{
  "beta1": 0.9,
  "batch_tokens": 65536,
  "train_tokens": 1078000000
}
Below are experts of layer 10 (counted from 0) of a mixture-of-experts language model. Rows are named router (the router's row for the expert), up (a neuron's input weights, with its number), down (a neuron's output weights, with its number) and show model dimensions 400-479. Each number is 128 + 32 x the weight over its row's rms, rounded and kept within 0 to 255.
Before each expert's rows: a language model's description of what the expert responds to. This comes from a sample of Wikipedia text that the model never trained on.

# expert 13
It responds to: Officeholder records. Table pipes before Succeeded by in succession boxes, final year digits like 1979, and first names and appointed or elected in political biographies.
router [124 156 139 160 109  54 128  82  79 103 109 109  53 106 145 145 111 155 138 130 135  72 141 137 154  40 173 137 104 116 102 112 148  88  98 135 140 118 120 113 152  98 126 122 158 111 104 110 108  98  95 169 160 119 102 103 119 143 141 119 105 113 124 153 148 129 147 141 148 116 127 136 121 132 150 169 137  96 132 156]
up0 [138 204 125 122 112 137  75 126 124 168  80  99 106 129 131 148 120 132 121 170 103 105 137 153 163 135 113 191  65 130 165 137 127 110 107 146 128 112 109  92 186 144 134 177 165 170 141 178 147 155 157 131 195 180 146 201 136  83 121 144 134 121 173 124 106 138 134 148 119 179 223 147 103 134 116 137 117 112 107  83]
down0 [108 119 162  91 125 154 162 189  71 154 161 155 150 134 140 130 117 131  86 131  89 112 157 177 123 189 135 102 108 139 101 109 151 120 114 105  97  94 169 157  87  85 155 137 132 154 143 177 117 151 113 164 125  84 109 149 133  38  63 121 150 141  98 117 129 199  99 162 139 118 146 110 107 130 182 163 176  97 102 110]
up1 [120 136 143 130 159 145 143 134 117 154  69  90  98 146 122 104 172 126  88 155 116 184 162 156 143 120  97 120  95 132 121 157 134 127  97 119 185  77  82  73  86 135 133 121 164 159 124 148 115  98 102 134 172  40 194 120 135 145 169  99 107  99 136 158 158 133 170 130  76 165 169 175 190 105  88 142  94  96 112 143]
down1 [167 111 160 128 119 116 143 146 122 160 161 113  56 136 165 166 123 128  69  97 128 122  97 127 163 172 100 147 108  84 124 138 149  88 141 101  96  87 151  98 129  61 135 115 131  70  90 158  76 135  98 148 142  73 163  91  83 108 184 202 173  78 129 142  70 125  91  94 107  87 108  79  95 115 132 138 159 103 117 129]

# expert 9
It responds to: Person and organization nouns. Occupation or institution nouns that end a descriptive phrase, often in biography openings, such as politician, footballer, shipbuilder, Committee.
router [152 173 147 159  68  69 148  72  60  98 160 102  98 140 150 119 161 128  85 157 117 109 143  94 201 108 156 114 101 117 126 122 100  95 118 162 137 127  83 138  93 113 158 159 130 106 202  89 160  36  91 135 127 111 139 135 129 145 148 103 143 154 104 159 111  66 130 175  99 109 104 100 113 127 122 138 108  78 152 123]
up0 [164 150 148 122 138 132 139 110  83 122 135 150 146 145  16 101 132 161 153 141 160 112 177  85 144 127  92 143 111 101  78 106  63 106 128 188 113  72 149 155 149 137 190 119 202 139 159  93 142  92 116  58 173 112 102 123  88 146 110 102 126 103  73 161 116  87 184 128 131 131  84 115 139  85  93  97  74 185 104 117]
down0 [106 125 205 123 146 102 109 146 113 134 185  98 113 173  68  96 139 151 131 139 165 116 146 146 167 145 109 159 118 145 127 105 143 142 149  87 130 160 129 143 104 115  68  97 140 160 123 120 110  86 209  85  98 139  89 171 136 174 179 122 112 174 142  65 138 154 136 129 126  92 176  86 141 140 126 158 201  91  66 119]
up1 [162 125 122  89 134  67  83 132 127  97 168 151 117 140 146 134 150 117  78 221 193 121 180 141 115 135 129 164  87 137  78 146  70  98 212 141  71 129 142 107 129 114 106 120 144 134  83 109 160 127 133 104 117 126 120 154 157 127 152  76 101 153 130 148 136 128  99 155  85 154 147 177  94 104 160 144 155 109 147 116]
down1 [143 110  84 152 115 166 169  87  91 167 185 139  84  93 126 124 116 161 145  94  99 176 128 140 193 122 149 142 111 111 110 146 119 125 134  78 149 184 133  95 155  68 156 130 141  80 134 131 130  93  95 118 121 147 132 103 112 167 127 161  91 143 124 171 118 106 125 110 108 113 125 102 139  89 141  94 110  79 173  63]

# expert 15
It responds to: Abstract object nouns. Nouns and pronouns ending a clause as objects, often after the, their or his, such as slavery, treatment, patients, equipment, them.
router [153 136 107 159 110  78 128  92 100 142 112  83 100 107 117 137  73 124 171 136 146  91 153 111 118  42 134  92 110 130 141 142 181 106 115 160 146 160 107 125 123 110 148 155 150 141 119  69  98 118 143 180 122 133 110 144  93 158 162 138 112  91 132 136 135 127 106 186 118 145 142 104 125 112 168 167 139  87 114 156]
up0 [170 105  97 160 162 114 124  98 125 109 132 152 129  99 165 117 126  92 123 160  86 180 143  62  58 115 119 148 140  79 161 174 170 143 120 153 145 134  81 135 160 118 140 118 148 175  55 105 144  90  76 133 140 125  98 124 146 142 128  87 169 168 102  93 148  88 145 131 151 101 147 115 109 165 133 127 156  62 128  77]
down0 [128 148  76 102 130 167 142 110 123 120  76 130  99 177 127 102 131 179 186 128 133 147 188 132 122 138 182 144 156 155 177 179 151 148 119 120 138 127 154 101 108 113  96  70 114 126 118 123  92 118 154 158 169 120 123 133 110 132  74  89 163 115 138 146 130  93  96 167 101 125 111  97 125 130 135 175 146 117 108 162]
up1 [152 118 153 131 197 156 112  78 113 150 119 149 168 121 135 151 129 110 140 147 122 182 128 142 101 131 137 156 103 177 166 134 130 118 138 113 130 151 126 165 116 156 148 127  95 110 161 104 119 179  94 118 163 138 121 204  67 119 156 136  93 120 102 143 115 134 113 151 113 135 135 138 125 134 139 104 100 128 125 138]
down1 [189 151 131 151 159  78 128 121 108 174  83 139 158 148 129  95 117 124 102 103 156 123 171 122 130 155 123 168 146 153 147 120  84 128 117 164 116 153 168  74 143  80 141  24  55  97 169 109 119 126 121 153 162 135 148 228 147 123 132 135 183 111  91 111 163  76 137 160 157 188 124 110 138 128 127  92 106 168 121 142]